Weights of a small mixture-of-experts language model, trained from scratch on English Wikipedia: width 384, 740M tokens.
Below are experts of layer 5 (counted from 0) of a mixture-of-experts language model. Rows are named router (the router's row for the expert), gate (a neuron's input weights, with its number), up (a neuron's input weights, with its number), down (a neuron's output weights, with its number) and show model dimensions 240-287. Each number is 128 + 32 x the weight over its row's rms, rounded and kept within 0 to 255. Numbers have three digits each.
Before each expert's rows: "mostly gets" lists some tokens that are sent to it at least half of the time. This comes from a sample of Wikipedia text that the model never trained on.

# expert 46
mostly gets: " Born:", " During", "In", "|", "After", " After"
router:167068181154111170168118155120180148146148109142154078147080154086105111135151102159113110105169132130058109101058145103194144133119146112217126
gate0:092134186097076147150121181132169068131107162142148130106165097115178135103118141167080140166113156162134137132181125078134102126189186214077116
up0:158105176131088104148150168118174057095098158122130204145147114078090084122122135149092182167126115118106117134126163053138103085168168154093104
down0:148130176104139156088103114142142135111186090081158113114141118177161110171169103102085102100153185126142179093145071101104164093155179184070118
gate1:111170085140153148127111122190166160161137131098143109131089091062123100091119103154143164149151093141115115128099151101100125163098158154129139
up1:124105119125175109085120083181200207122104168206075081092118161133148138119142132131112168150120085146163169106133161130151134127163099084114150
down1:059155107143114106084174149139085145128091243183149124130122192087170132122143135183139199165113091150154106161130115035113147141157155158108126
gate2:146075073148092128109120106150179171137137155150160134189141142087141101146102142085152121191135143118136120138143147130185148146091150143129137
up2:103088088139072149180089147162178123180135117154178072146174143061127098138120152058153113185126187125099131099113112129174091124148148116190120
down2:137152141095106139113171104154111110122100153159116119122127114141089142128114157154191136075216169114092158108144087127156165148131112155133110
gate3:110045111126128088136164095139111165132154174198147133150132151165246198104132103128105144129105098134153124127151124173127098131109148178172118
up3:149116108164090136168154217069176100094107138123157085085083122078035077186098135145208118053142116155065105122135144100150124094164141114116144
down3:117131144117158139119091112106158175109137145171136127070109141100116135155153104134119187103142140090121169096117106150130183119165144101204101
gate4:157149141072148077094144080108172168071152117138173143205120168177140148146092160156078154094157157131144134136204178109138111112184145152057090
up4:123133184142106041096123063133158136104098138082122092141182144108141161135073188090086090108161162118144148151156109142147114188139124163105113
down4:176119121108096125063101099156110130129139141085120155115131149162170145145097105139140128150134107139168157148189119110156162096100172092103087
gate5:057155120157075106096067194162137029111105073142118079115119117107127144125130138126149103136121083086145170075133130158180108150103143089154125
up5:115078107101113059162124125140119112123114110113127105128117159098136134077071136154089157134122125129128130110130170120175168154123133115109112
down5:163154122095136158102131151083158142144136255106109162110157123150119108159140112124176138096204108125130130138108134127155104133112163110077140
gate6:146141119079134110135143154110102114130057103160033136117128138094058145147168121134106174133159128133186131141137135131100069111131090122123119
up6:114094111132127132158132195059208126137114148154131142036131153133097096087138148154109144140152126124140113148149119124156121117169161113100140
down6:152090119129150162071108129113113090112136109141100172148122102106118179112116122083125147086137122143134127161142196160188166116188102110094151
gate7:116121115157140148137154134179094129148111160164102188129109162126159105134074104116144134153114092142124108145140101112092141161119163130148124
up7:139135121130089079110100074126082170071165137060146127101184017156114131146129098171098093146124132103152165115182140145086066110138095130083145
down7:118130181154134089120170152152139085152068121138084098066135153109198085113104182138161124145096152096120100160096163092148078117132182124170133
gate8:179112186098171127132122154118159079157123111162107146057165097108130172161122144123129191110141131090096136171096139107149102125164174153134145
up8:148081126103114190177127161147112059090181156136139152120072074092176100142114098101127192108153093136134173178137139098063142151126093095084128
down8:101143129141168156135079138120108116099135070102121141140159146135083144136162102097161155128131108117181145117181149127155077170078111164137121
gate9:115169136159176163122115153160187173121111124125151093090098166075092085128098157167138088078160087148118109155108088141135213127086086101106127
up9:154078115124120119083110101097137115144118098102103187147147093133159179135169127087122125149134147075147165119153157141129096115121194173156127
down9:125153104155119129121114105102165125133118117153151142175089199082127087106161198116139126151148161148120089145117138131143123128086182155158105
gate10:143119127124122126140119172077167108096100136189145180098103167116141129139137080142200148065154078139115105094130091115155212143137125109089127
up10:115102087076157090108067136181122147137141072174131061132116166161179158135152091048136125125125104121140119099100126156106143157109139127105129
down10:069150185142171076147116141122101067098117075104114152159126183121126147124178110100080145116139096123172139156163112222122109149127109135144130
gate11:130120119119134154120154166121117096054176097138094147123130113137150075210085127124131110119135131154143105124112152107146168121119095147122190
up11:094143159089155096103086071133079021176102115096185109142115189077165129154129114111139133112154083147148112120182133144098132138191122139106127
down11:138114128169116144083098105083206143152125113118127126143170177062135112152108134091056123188139177100099080098084092106122078139151110137153091
gate12:072130157167165134100106144136165167203139132146114100114165076106117129075098127143193152114112095084146098144167148117109104184158101154134107
up12:170133152133140211148182120071110168106138133129124128158104121168064149146163122125125138120083124109084117143166133156106110099175056123122129
down12:116081170121165107143131192131091080114103064095117147069145147123133148129133088149133127129142153173106118077135143155103137126158114110167076
gate13:136078052095078127152120186120197153117071209156067117083125148133119132129186143158159139163139099146131124140074168104138097096125154082110144
up13:148155135138132149106205037105030110082129151124159131196141146147112161196097077094132165125137164096138141130203079115082135131092112163113196
down13:169100138104131171088131111112169094160162115106197073125171079149142124092084115086143123100153192101080179122106101126175100116145105090121079
gate14:108092087154133094107086116120088104102093118160146077114210121128124196127091113147097144089153141132155117107116109139108086070141114128131088
up14:119135107104137107151099180154098083140190136138129153154170097126067097090132145143177134121121135101090051106135069164219139146133172189161119
down14:110163167128132081150143143137145085135102122129113160075080114153091095143054080168069117160092182140078131118089103134079121077107047143166169
gate15:131146137159110087132140139151160136121130122185164092140137189123081117096132148108099117176148167147103147162107146109152121147099182127169169
up15:109142121138144160102153146101054096136120096104070112133135087160124137102108115135199138090106134137116189070122111143145091171131104140079115
down15:113122104130152118172155114097133086156137123176135122195147127106089146089113144121111174157139098144112057111115100137154080149096103127130108
gate16:159117079169109119118115118085186148095120131091115147140109173133134096177174116081151141084147158168098163119139166095139222138116156177146197
up16:120133083148116150155123166093136139095150135102121116145141167126133085162130164151133127090124164157128158132181157156107183131132104144117235
down16:121141121170150093103101175155098161122167163148215128175182079115112183111074055138125112065159164167138196104108146078117135122157088085061141
gate17:072133167139085150104105127115162096137153137148102124097094152157114145119117132170184141143143114091180159166156105105200139101108126160159118
up17:184122070128146119156127108162106171120122097096192130183154121098166049109150127088099116087069113168066105086124153167080165131146123104118100
down17:112180087134108118141099108116111107124137131111157088135173155106137108091119080136066121117114139092154132120080102161111131126133096132070211
gate18:142117127162079191109126200139119105079152137123106115090120157148104046099147129146127119163155139106094139169127170140095121104135147144141135
up18:121128126239092172111137128074147162094144112159117107103119118153133132065146125155069137099139107170101150144114178173103129106108190174174136
down18:148087183146099108083117101122103122103140089154127126112155097139102103146129148129131097135128146117117174086137112170160179078139140169165105
gate19:101154097181103139084116131107151118136092150127104089076112114136164157129160125190159106140173167139150166129133094086149176170146118133131169
up19:138148134169110180075096121106134126120095144175148122072075113194144141144149120192116118124120116183161117146126119159128182163130128123136138
down19:147109200146083038118079142162148121139134103117122073101143110157145117192169113125146149115065139106134087146118153144175126100161169135171153
gate20:125113092151114154156133109184198183144142128156115096094159131086155152104110119158161124089131138147147136096139161115145127111117110123154110
up20:160126155146126148126106161134185155095074104172082085126135140127145139100134106222149136100113149163104113075138101114107099140143101087095103
down20:096055175108148146150100120137116116075131102100062097103107110144110143143106094168170137040137096134158153075165126152145133087106126112089168
gate21:187116094072080075110092128173164116218184113143109139190140171111097126182124159147184158183124116127107159145097144077156085122204076137150107
up21:153163185111131117106102115138149060169089106092158154221112174173077162160160171118124146157124105087114157159117155105188145081153060103166160
down21:135147106132126111099148159171134166125103143051144131106082146137137119150135162095118151159110155105149095088125165107130102100160126129115160
gate22:199129119148079181171146148127139091098117127148114135156080129126088152126168112133167096058047074146115110139077153129130187101127080168133121
up22:080142117157112168154096101084165093137165128136101070118138079145109175119160126141162134048095091160069107131134116125147084142149079199165112
down22:136123142136145134143097100125114120140163052171144055094144141160156108107159156062118171082156138170088131144142121126133160109123208161129130
gate23:084122163145151144136127133169228128146173131062166086200120193146202199141131132121083179092121152101116133159101110136126171132125074103100110
up23:155143123141149117113130137152154150132145158095116079179143163153155198116148165118108161111169125173123165103089123136127150144088075146109135
down23:130107112070141092135058145095145100110154128095154140115152122127096093160131080117144069087174134125079148107105101116122112147187094082126127
gate24:100143175112142127117072120076096064141153080186084128166109086190162103159203118168129129098153124139162161156189154137123155118178117099130097
up24:168114117110078142098190148139170119114090171083120156119191175135073170126109094129096160160085085045181107155152118139103109079101161095112148
down24:131141055107120183150171114109132137129108222137149189143143125113136063092114113100140165148175149127126166131172166140159121166160132098115132
gate25:151155155086076095146179082149191057100102131146082113124115140128162151109146132112218118137182122115206110150098078085137081114099062159119102
up25:140162129153187155109139157115115168080129183064121171147148140137127158116154112146085162094130075122082085139083138116117171138076130078127158
down25:124162096134094190098129183126145116128099109124108109098148106099134060136118114100070155108092128114115148090129157106159143093106086084123103
gate26:092126117078085101079131095110077132134142120112095181201187158155177061118146116068123113131076152121126089169133148174125069081140140175099132
up26:069174084164128180116086128132116099097164089124103127163121145110170150069113115072137122114149153099111110144100126156162114166103205128070140
down26:113091083111131120153111159234147014156171075091133150077104137083100110122083114123114066129153139165109139066086206115175071147147118096104129
gate27:121097143082118072067125120183088152166091105105152162184145165126118125198127094057090118173047076095135135075140174171117108058140184096083118
up27:124068155077086067127129166141083153133105105134146157204176109121131146108075129094122081098030120127135131062126116165138082154161156144151081
down27:100155138112138036125132135102110118160103071136072146169092115087111118136083117169159086161083149100136096120121143199083089088103169106203157
gate28:104143175114135149101130220117098131148178108145132127131143079213111164097161141128139088134098115144151087138140175140073144124195129180120063
up28:114124112095147203116092151137127098104189095120153126186146141125116121106098144142126102135137148137124131144083164139063144122162216175137124
down28:160073219128090062113154119149083118126159124151169129124143165129129140165167110104138100120102146132142166123131110163165104110144185115206147

# expert 44
mostly gets: ");", "),", " by:", "o,", "a,", "an,"
router:195066159154113142128190121141103128150183118075078094174107179083163098177131075094126125141103073120100131126077131123103117099094104152162123
gate0:163118114179118136133115095153153146119142119113203080157110153179115135119120061118047109141108117082123141184118133160127110164106132169061168
up0:136130116142141121149075075162137182159166139090224089158146143119063087176113166119121105148153124160124135078075083097161066100156134128139144
down0:124141167170098127083074140131146137139099165115108177127132131092096121082135146106156080116083134102135097090131142088176186205147184129073090
gate1:103181141103227087090183105182092140134113103095152102131114118157238159110128150118100098132147120101091133136151152110071119127143099083139110
up1:083126132128185110090175106133094126094126113061109121109131104143162147125153164118107071082078102130108169132100140126049090154124132103161124
down1:204157138139068113173119122090070108161091172178147125076111141115113148168137046152147147189046161113112094150141178128207122117119173114106124
gate2:124091174149108135149143148148151093132139092034167151118100141204096115190129112164138081049057110137202102112173135107083148144147076169119102
up2:081155133130255109104117112112165141140157077108144126108109131164082130115154244091175132143149169168126164129111138100144132112167136134097159
down2:129163119149112150159113122146127115111149134147139160118155125104130138169121106142114179123116103066185124167155186087115138098051111161163062
gate3:117107070184130095100143096135130180094155124140113162112071090136160152109104047103173112155107125138201128065109204114194118145111203070120201
up3:151068145114097138110090125151166094130113200053192161089166103117109160193116206166083134107135193164111082165139116096152158148134141162148088
down3:180153104092135152176173153141090142092097155135122120094104145112133127137138180123138118133094115126133103147086120182131165151160108119057075
gate4:200130095135128121094179087122114141107157121080120070110082138123222148172164145095129164115126126163103096157159159091137140059091131143117154
up4:140095043089140133120116138145124118140182104085196105099122156138165142153115113139155131140117132152139106109199110101133102077148119143095104
down4:105120139209149108153138177118164220122140097156212107100156116151106094158131143138110079120119171091126171058092107131164117160163149097104120
gate5:129073136134161136147185040145149115078123046156172064144085172151166103175152117110116146121137125076084089156136116179132112054144109117143109
up5:210066199124131117120128144135148055073124132151104068137176144132221087136111172128130172127111113130091090158162119155174138147160072147064091
down5:070125075152136097149097138110144149134151096149162123137116095165065122157150090105118151144101117114092134124088075134110079080148161134144157
gate6:208106170094016183168148189112115110127152125176108096131119161130135110089097141096146137135145073139162081161092150128175072157100169183139070
up6:160126155106068138153108182149100126105131128164082137105160116190099115084105129127130093139097076156167096113124153113143081115172196139123110
down6:110067137119157110173035139077037096117148190130158156144092155112111132094125169105113096143121097146094187127164157171150133163146141136032113
gate7:180073072055121159138137154111174129082100126117088099082132112172155150135072069086145131129126140122124185124160080122136106090138115163113133
up7:113156113168156123143113103064142135116090113100186152102111119097108104081125119179123126143162139196156158125138130094129091164132147124108201
down7:142129160155169112154097108140119139111137050117129127143109103116174132104141069137173124180088151076078084142075165104130145130105156107149112
gate8:135063104118132132143126132179114130107089071147171053182123081155128135170107172117105104083100198131165153141125063122141086129137183182105146
up8:132145156106144150141172111133115108147123116176102103163074075111154140116173137129105168134184117070094098121121135081115145105093120154132110
down8:129167111120131154089128144141115179112137138131102155113137153167138142154118123116079171151099166134167187128106110107088146129108109154133156
gate9:107150152101082155115158124219120108123094149052104180120139111165201167092134068110104147094125209194171099083115117135139086148099138088117134
up9:174133067178166139139151140082096145123088165173139086173083163103090121134190142101111130169146120135114093149102141154129166088149089123167125
down9:162153109121102103180158102171080128174102134071137105079121175116138141123118115035139172174141049102083059132213151205164113092109119136164103
gate10:172162086120139114075178159112127157103107191129116104087073105115123092146095128124157145171114160124155143131153108142161133138146115177125116
up10:160158106092138071169196125123052134131122159119114105172098151081131092090132134109143136102162183152154138160141127127114094120166107179145126
down10:136105148190164129087152090148103166101073071141149159149145078120130079190162141136122082147144113045174144105050135082107152160130144105154121
gate11:122064136103104157091099111176119118123120115121162136155126185122151110161148151163099120101125107177101118080135134140094097115133150171075099
up11:142092161132115164094125134114121137061102102126124109130147166162133114142172158129098092078126156202096065079092119131129096129133154180135112
down11:093092135136175116120088150152111110170102089184171138150133136080166184107135143185129126148117166128198135131128204118168112195094188104170113
gate12:171127146110119186170129175148114129159145152102186146178168131097107175129135190139140165097126178103058136134097222138124110205165143128190155
up12:081118144130085127166123135088117166169157112207133159144114137089064139153104144156177078078092156144142116096136150200139077139124118127092131
down12:173171138114082145074125129136077131108079165119146159108100133141143079141140143097070116118084125121144141174189164116140130142134147104099157
gate13:089104126174112103114118095088098138113123105160120123139109110116111097115145160096171113129111127111125137116131107136157119114113127125159175
up13:154251151126189169117129150131113138128104132141130143112083138149091147122194119178081121152140134156118082095133150154115139169102118080133130
down13:100117127130095065116114099096111118148123060122109140093108109124106159129130143099096147093161142113127148119094135114113176080169106132114160
gate14:093143114097155122149147084132121135135089147192139093171124119113139092094121098100134095136081084128122091152099182133124116100093096086157104
up14:134162140188074149103168163088107140136087130117129143088109151162108164117166103170149111191137097148170144152170162117184187179106141153163180
down14:128124117148160217089148112087169194149096055112154100108152190073038085116118104084078105139107134126140125140119121170065108200153187159160152
gate15:147078195154109134102128150120082135132128143152167089124155094145085076195107122122137132151061097127100177147161102155150137146171122140150119
up15:097212156203089086141178142056104169108161103157112106175123062142107097108151112064143156135114097101156182126126173073091156075085161136131116
down15:193063126135118169100146123128090128164119110117125100125140119132155143162093165169142113092104100121111167122162172092133137117131075169134124
gate16:101114176106160120148109108153108110132145084190171124139140095084126107127122111078152120159106132133069110147085095130117168079163081135163080
up16:142104183081197075124074166098098127149143124171214096148183195084107093140098081099169138097134142121116101136093068123150132132170157161099080
down16:133114077100082150097123147094169132109141112126093136098159148139162128101099150142097162163094131135145150131128144081141140107139191108141127
gate17:173097170106112130167156141171139132134167084080132118149130147142122154147125145195161176137139115088073094194111108086124093161153123134142078
up17:059159134149115143112114120120123160124065184175134183121091156110167133113117098088077179124141141124148176069144120168120141129087169091113162
down17:119097150129120140135143148194147132132149131164103113119122165133105152138106137132113165176189137147110117128156157111162167175066132159126132
gate18:070162124119130156075130143163161120168113121129115136168094160118144215127127125172061079186118109163082101108105106141087126101110150164133124
up18:080104078105148147114063144195143102165092098096077144140150184145182187089131106173077130159109108140122137111191136148090125115145153173087128
down18:131121148148087124029123132167081157056104131097115117057125099186087113148120189087099127110124148185065183185149099134143121159190113148112151
gate19:165124117182143106143159135163116132147133098135143155143133137115113106137129127142166099139076156152111089108089115075115131130117158117073109
up19:150107207116090133156143124163087133108125180117158149132178170107112161128112143145132138074098162088109096125138170163092124126174155122127143
down19:136137114148112127156112073132104125082129158106136131175096122164113098154096187118120114131098132199130074152137107150161069106157097158109153
gate20:114126117122158086137172186170136085111195183151117108091135203111142162129124093122140150178170144121129115141131093209082148115128164190088117
up20:146112145194170121095108097065115074154121140131094121123107097089060103172141166180154112115149151132066136180160136112160080157072182071105172
down20:118163111105130122129150116130132090150089149113137167136145149073119114139139112156197086099070149158146112124101101141133119119109115081127094
gate21:112145190173169100168201113141158100118124121122070116109063141174123157115118097108089121124105115112127146118077103097097150128106142146177178
up21:127086111082058133189059175178071128173118142107169087182197122102134108128116179138112097155166169112143108129096133162136126110171135131104160
down21:129150113148114160143116111124191183168139189132103138090136131140149138133113143137178106115104097106072135118184089191150158115108126106087122
gate22:075106135089111106169153126111130117087166097132083092128142182101143167148143108132176170161181164117131168078126083102133085087157169193128116
up22:161119178180173166081090157135121105141118122035161135127114110151142106086098146172121141106136107119105110190139160133155174161157091112136130
down22:173190116087130156165144070148190089109131070183143101130119110105114176149158085157124133138184195120090081104093149119093075142113113121127116
gate23:107140152155083104079168106077185095088169085185113145107130099181126100162099149162186094102113166103111087080091121056147115094124215139137148
up23:099137089107175114188094123110151097125172162109134166085171153178151145160106193114119084132130143176104057101114069162062110138089107101105106
down23:114093084140087144168141112103150153140076195173126088083131070093109141083102106147150130173131189110102161098135136155137161116117136062117064
gate24:141151143135100187145093138108184090184134097143088086180108122132116198146132099133194099161130100211167146089120142158164163134136134118122127
up24:098158151118123121162118110138117139166151127149084166194152178145083100171127161188155065109130097087137075101102171083129128121162179126094113
down24:123048138158110119054094134071127120150123140121112134115136115118123073081113161153214169096199153106105087103154091167118133221110157113087173
gate25:108127098135166065135115116128122116156140109104125115106151172101109139110098088110128125102148143106139168112142173036143124119152119128103101
up25:106146062115122100130133115101170142132112148072140145085118148132101143135120092115164159133134141101128135142164158132139130121166096072151114
down25:136118070177084171073163112140108093121130082114152174107129114092179127175115121136136108134071150146131134129112176120159100081133150107145110
gate26:091111070151154055101117120141093100107122145064092142140127177146133143174137179133146180062085102167112144158106143082162140057148099141144097
up26:180203148141142196084170096162094164143102160205158116082085124147114095067129141167103114168152177095097114140167154148092166125102103115184163
down26:077130151144167104086078092135094107079115052098090121124101161108106118157115146068173146141112117224088125092093143092139133110179155150163156
gate27:134116150136055111151142132198158145112157152187081160111116177118165167155113127103136127114115099094127156090128141142131111118148175071149185
up27:079097127093090114131124140160093111082153107215105147127103121134152164097048134132123117079125086105130198075112103147090099103151166098137154
down27:105152110115179173130095107142121158101133129117135154114130143116160152118127176146128106096122164148096170112079090081125115131111084121116143
gate28:168079110099125129087112088144142141112139065067205077151133081185170160133120149154070107043125145155124100139166101102178073092122118149105064
up28:199133166127136163152117178159143097118123109118137062147162092140119160060098096160084114108134136151109097142120127164117092151103093136168144
down28:123126154099107097103060142140105136133151125120095116118138164115141127176077139124134112106106119167116132141152137075137086109130153139100119

# expert 35
mostly gets: " 0;", " Website:", " L;", " A;", " Class:", " Phylum:"
router:120175160146138164089162135115194100135132143166126103157124135100140107094151123097171154153157116170108156133139110112165093145098114113162104
gate0:142126101122121180150160139128211123095094148115100130204137117101107128135131109149136101143148131133151144148187104142152085123154122152120148
up0:149083172165125092106069112161118110195165106154134080036060144146131169156114119074113213201118123087107120104099122154097146107134112120115128
down0:130205110108104093123081092067154093151137118058127130195121132120127167116143113141120079096116117075140115129128167147131113136154068108097111
gate1:085136141115095127163088138140156127153168100167135148094116126149096106131191174149203128105122140096157133095139120169103125136146177117168106
up1:114148173063132084171145088104144084167209113192131103135169144146104072127191170110237128127148139103133142087098081126121091113154082181161100
down1:112150137145073166182069144182122140098126000094128087114120155140099127140134147120150143145112136114099168123125102124143143109128120122122136
gate2:101112092120105137073158125154149068166090136118109174138118118135158132164112090130164135212083192084129121162156168134151124161164111134023138
up2:122090112113111138125087065095111086167090064158132143128115105111077095168090128206100125099089092099153114183124113179109065133184106126118124
down2:034186188119210144112170096116103092106157086159112075140141144172100148136108151106202091093175138134110134093093081146150103190097090124114088
gate3:068072102138193122144192110135073065037039121144131093125090188102152093124128108175112064161083119150165157132131138084112140078129091136150162
up3:098107141104180102141089160098063074101055121140079117131137127151125130119109131150158050146134115134163160151150132044125110083153114163158162
down3:101128120116117126160111226099126175108149149110101087103136127131106113095074125143098107112128179150114153130150157114171068074154147159113144
gate4:099112083082103173117131125149149141137104133088098043104151178126132119132131116080089145119160043118147128094133163136175094108096114046145181
up4:110149086079132136128093145113098096155150065111067067116172132174120167121151148071095110078135078130154144072115121120161111109090104097194160
down4:130159102082116179146128103122123157113114114096091048155058106163142153090144101129175149139182136197139136098110131065122199146109171125077174
gate5:109102145112174141116097129119082099133137086167122082132155183187114118120140171164118088108128082114132089118138120147137153069131211145147112
up5:118180055151144128129133105120113164161099128170181123151060110145144155124081106137097107186129114138142119135086191208057127110135120078097134
down5:132149172103107126152087131094130080109159112126182141151120134134156098145166151163160121100164121149118147199066121107179121108162094163096101
gate6:066112136195161197119161132138178145147140152185153091169106118092184096127095149148185115111130075128129156133056140128172129137124187117146127
up6:209099108102090132056092170101146124120066139083136177101117115132115164099163083130046171136118127113148116104142141117100154076114094139081144
down6:141143112136168175117120094128146101126193124134153213175163175149153106150154102120062121133127117091097073161115111149054131140063110152135139
gate7:121147150064175106158169106130131118119109103109206095117175111068075114079083120181139129101136136132152139124195123118163130103165142084144133
up7:164111142128170176145110125084113114133151158070110117134136150067137133114090131174133156116093089136126135131132104151095113167164075113145100
down7:134084124042139076092103178163078092128122127146154105160130158125147206181147146150116142149128104193145136121164149109102186063133140075106103
gate8:172106121154168111149144197109114093046187102089168074091099091152129156154120108137153149098122115138169188147178146143167138106108189170129162
up8:166104113074155120128137161127089072142080113176092095093129156188110169135131135092176122083139092172187128052118085121174149088128201144105134
down8:144097107115117218114094154162149199175094164100167098119116154098140130086154091136110171142170156114142135084206149141119150128112099066076139
gate9:129085163108094141111110102135159144107157132095133169152126178155171108124174062142116131112087056077158127127169115172103130163189114052103135
up9:123168105160091147093122070146129137178037172210149145132125090073095124120109131108083136115120183159086145121069138126120117061075088152209109
down9:103074112116121143134151117159160194135073106163150169142123138116161095152085117087067123112146149127140117147100090101100152140092132083147153
gate10:134175166108134133063068087099111109142123136205151149139134113126113156096140122080148108099173068111128135181115154117092092132177115120116169
up10:102153170112094075132127061132142087149136126142102151183111062164131180081170153133164126095128174120178193180122115094093081126163147093112154
down10:113122120152067219137150133126101186117122121054115086173122144112168136125145104092127119145124105122109188134133181089122129189107139124138191
gate11:156139134084191098055141096112105076082139088147103090147121172178077121128112157172082093094110085091140127083125114141149086067160087108171126
up11:178147172119186140117174170117136124099168117138132082118118134184154116070073095158137214077157190123149133081123151149177104080133156090075101
down11:131094047146140132148195137109128161171126043122142098135158119122088099104131150120117132108120149095086136083121186136173158118106080111151125
gate12:188094127154146127139065166061098109078163147141079151130114110136072140099132151072126108080090100136189108177157135073126106151135141123077159
up12:151099082107119087165083114084098097140139161112139105125154133085088180166086119103145050174117130156187132117157127104107113135107056132075087
down12:127102083131136178165140182145140116152170147134065140097105138119130151160158154134153140100111093170117111124149169123143122229132142109164155
gate13:110162083146123093096176130110123109055071144135176196151131115098186135161137120123133063140119199187192048111208181142120080126068087172146099
up13:152103157162102174129090105131160189161116213145111122138082113142130082143150100120135184111102074148104172180107103145145197138166117083151162
down13:098154040112115150117118158168050123162140142117128117170081119128183148101137094098100153131053041138107157153170143126090156113165094081109146
gate14:111070167147144116162103163102103133082109071120043103130130105113073109122126198111171135184151116157113087171119093130159135183102109166071055
up14:141098141065137112094098115113144158103119122132140113109063117128053147149224167198151104186135090108112135088118181134106149115152097170101147
down14:168218123079126132087127126144125112158133131146150129145114162078136141101088147135123134100137192173170116146143098109103144098158088133170116
gate15:150106184072194122105162118143136176100133149105114143121144185120188197124131115157106188128144145089127122171157149247148176124101103171066128
up15:072114209105178123123123106167126135143173117113109091139132158165119217067172135102138161151129114079102137116160082210143103163108138160069109
down15:115129125113120092130095084115174093125182116139131113126142124130154171129079142168086183106120112108180157138152142177202111090126211126147107
gate16:091133180158109144123116116128177081154242107099123150119087144132103106175122117070151127125134094091143092135118105086127109093146149154089131
up16:152123148093123116122118160145170108199099122122078159182158103088165150146093108142100137149115112129159144181143176108184153139148144143098076
down16:114142073178105162168096114149127131125129109112159101154193111119101134129142120140114125148165112120145073129143116079164144191161102215110080
gate17:104146104191141144170135119088079072072175136127139139125157185213110072138112119140229100100165148102104150133106100119102154135136103113155097
up17:131157156154153177145145127117103129092076113132111107139102108034097097135181095146122092175110115092128216164136149138073154137137099157090090
down17:108092204111220142071120104139102132131122157120124095109156103117169175116132133129104174080094136188160103056100100082153148178198121140165097
gate18:136142189088137136157097084125115085153133114161091133112120095096086118169098164105120108132169110135086153125116114057131131115181133127115135
up18:099097125146147126098109182119155087119096132144184170098083165162139129126160154156118132157134126121100129129151163159105133153091107049129095
down18:095129116139141059136130136104084122103134177102120039117108151107118096114086151115135101108131137158143079178146080153168106145080133085166152
gate19:078165092120157134074168098152094144098147128135131128127158160116096141112139125092112101165118117141107144119140150151110105095109196105100158
up19:148097190144110155154109166102178148142103154082160098143093119121155184173129133159096154136105128126165153145080164122195097145144104156131140
down19:103128131194095121172134154140133133217091170071145066085126200106125149090126119106111149130078168133156095122089109145140134119134084164144086
gate20:121152150104144102144130161117115136090093093150132125166159182094121171105113137118128084056136134127149093118131145124201135154089188134134149
up20:125113112152077105164180175093142125073112156129123103158129180131123155115170128079125130079134154173143110169167092094188149150105193131078169
down20:109132156119096097136177076064104179116072132060111130122141100142107137109159095108143121104165048107149177058143118100100158139101152108142200
gate21:123114129173150064118096077129103121162188098155168116098135159131085113096134112119170168106140096152194062085117140189136095113084115093178056
up21:120192122160159176130089133133180107128113123152141098127109169167148097109133118117192155104121076107130129124136098063123168181112121162133172
down21:070136114162149151193125111174157180170144088092110120169163099088162117113126134173083138113179116147114103109138112138122106178134094125131129
gate22:178071042118146128133117107094232138111145150154115138191114097128126172135070150160096094064125125136168151153080079167172123076164185121171100
up22:134161212089170148127210160184063133122160147101169066094138137117158199106143099075196134130114095084142140074111124157130162164093100126065096
down22:106126120139097141055167162152095094091178125138099135161172131113119079154112137122128079109137111127101113131094088115096148065177117145077116
gate23:167114055125107106129122116109182100130097158128156130091160146166117115165089097132162137101089131160100110113115101103151196168079110145113139
up23:082095138153111115164061194164194093140117109180136152078175084138150148118147119112193111142160137131087048188135110150144113149083101150097099
down23:075129100165109143161080133117125124162079056118087137130148134087123067115116172184119129096163117089124106159163194129144121135083224147121130
gate24:118050120160066108146088138163167077149121100145128159178137148154119160157113123114128109119109173086121085101155128174137150142084163147081122
up24:115181120094121207163179165120141166111129140096135141089104107111090142118129102097194163127096054171117109117147152074112112114155125154097156
down24:127121158084193118075152086187132134073130149140146140165152087109133135156128121153133155151055050127163123130098107139136133101146139130150180
gate25:115121107114152088150120118136107113064139180180133163175092119130130099106111136113162141117135143149116125116072096129053070122134120169125153
up25:144142123137159123118113104138125119162139080143072089104123143191148140130153133186121108078170141131170130125149172146193135140153113137175106
down25:138169198138139156097114099175121120125120182168172135164202132109124076087188125115060120095110097080131107140091078155136123056115047082084127
gate26:154113135151112098119138127140076099156171124127157154169159116167099130098107164164168126193152078122086118107189180140153083140122132140113113
up26:109174155073137126094194139153133099168105090101115090135098130127140137137130114063101138210063188088176137097109153151091082156159110170139086
down26:145117103129162130100111119208149161140131124133091125131152110173211152097139093185147149103147157121122150120160079035095173161134149122111141
gate27:127154175096125078161171214136164099100086173185056114123104153163162125100158158062137124126165075083121114134163069152105182127145112131154147
up27:089151154115161056191134148120110086151126103183036126108116177167095144097076157082165098142155131159122105099104076103093096171085117144135134
down27:106087102085096120140097157140066081158154115090164105107135143134075069098121212135130102156124143160108163096177165160177144155141147169128120
gate28:208178156168104152172157103113155101152126145158140146172143150117113134158146119121164170168155124125120151137120155153113172090079106102127131
up28:115129102115166163110134143149151158067086157103125111100092178103163123150143166134070122099119113134135096152150102153138170155188137138130133
down28:118161130069141114152103136133155091186123163174145168131163130129118137136074092119172177161108143073111125148188106094110095129134089216125151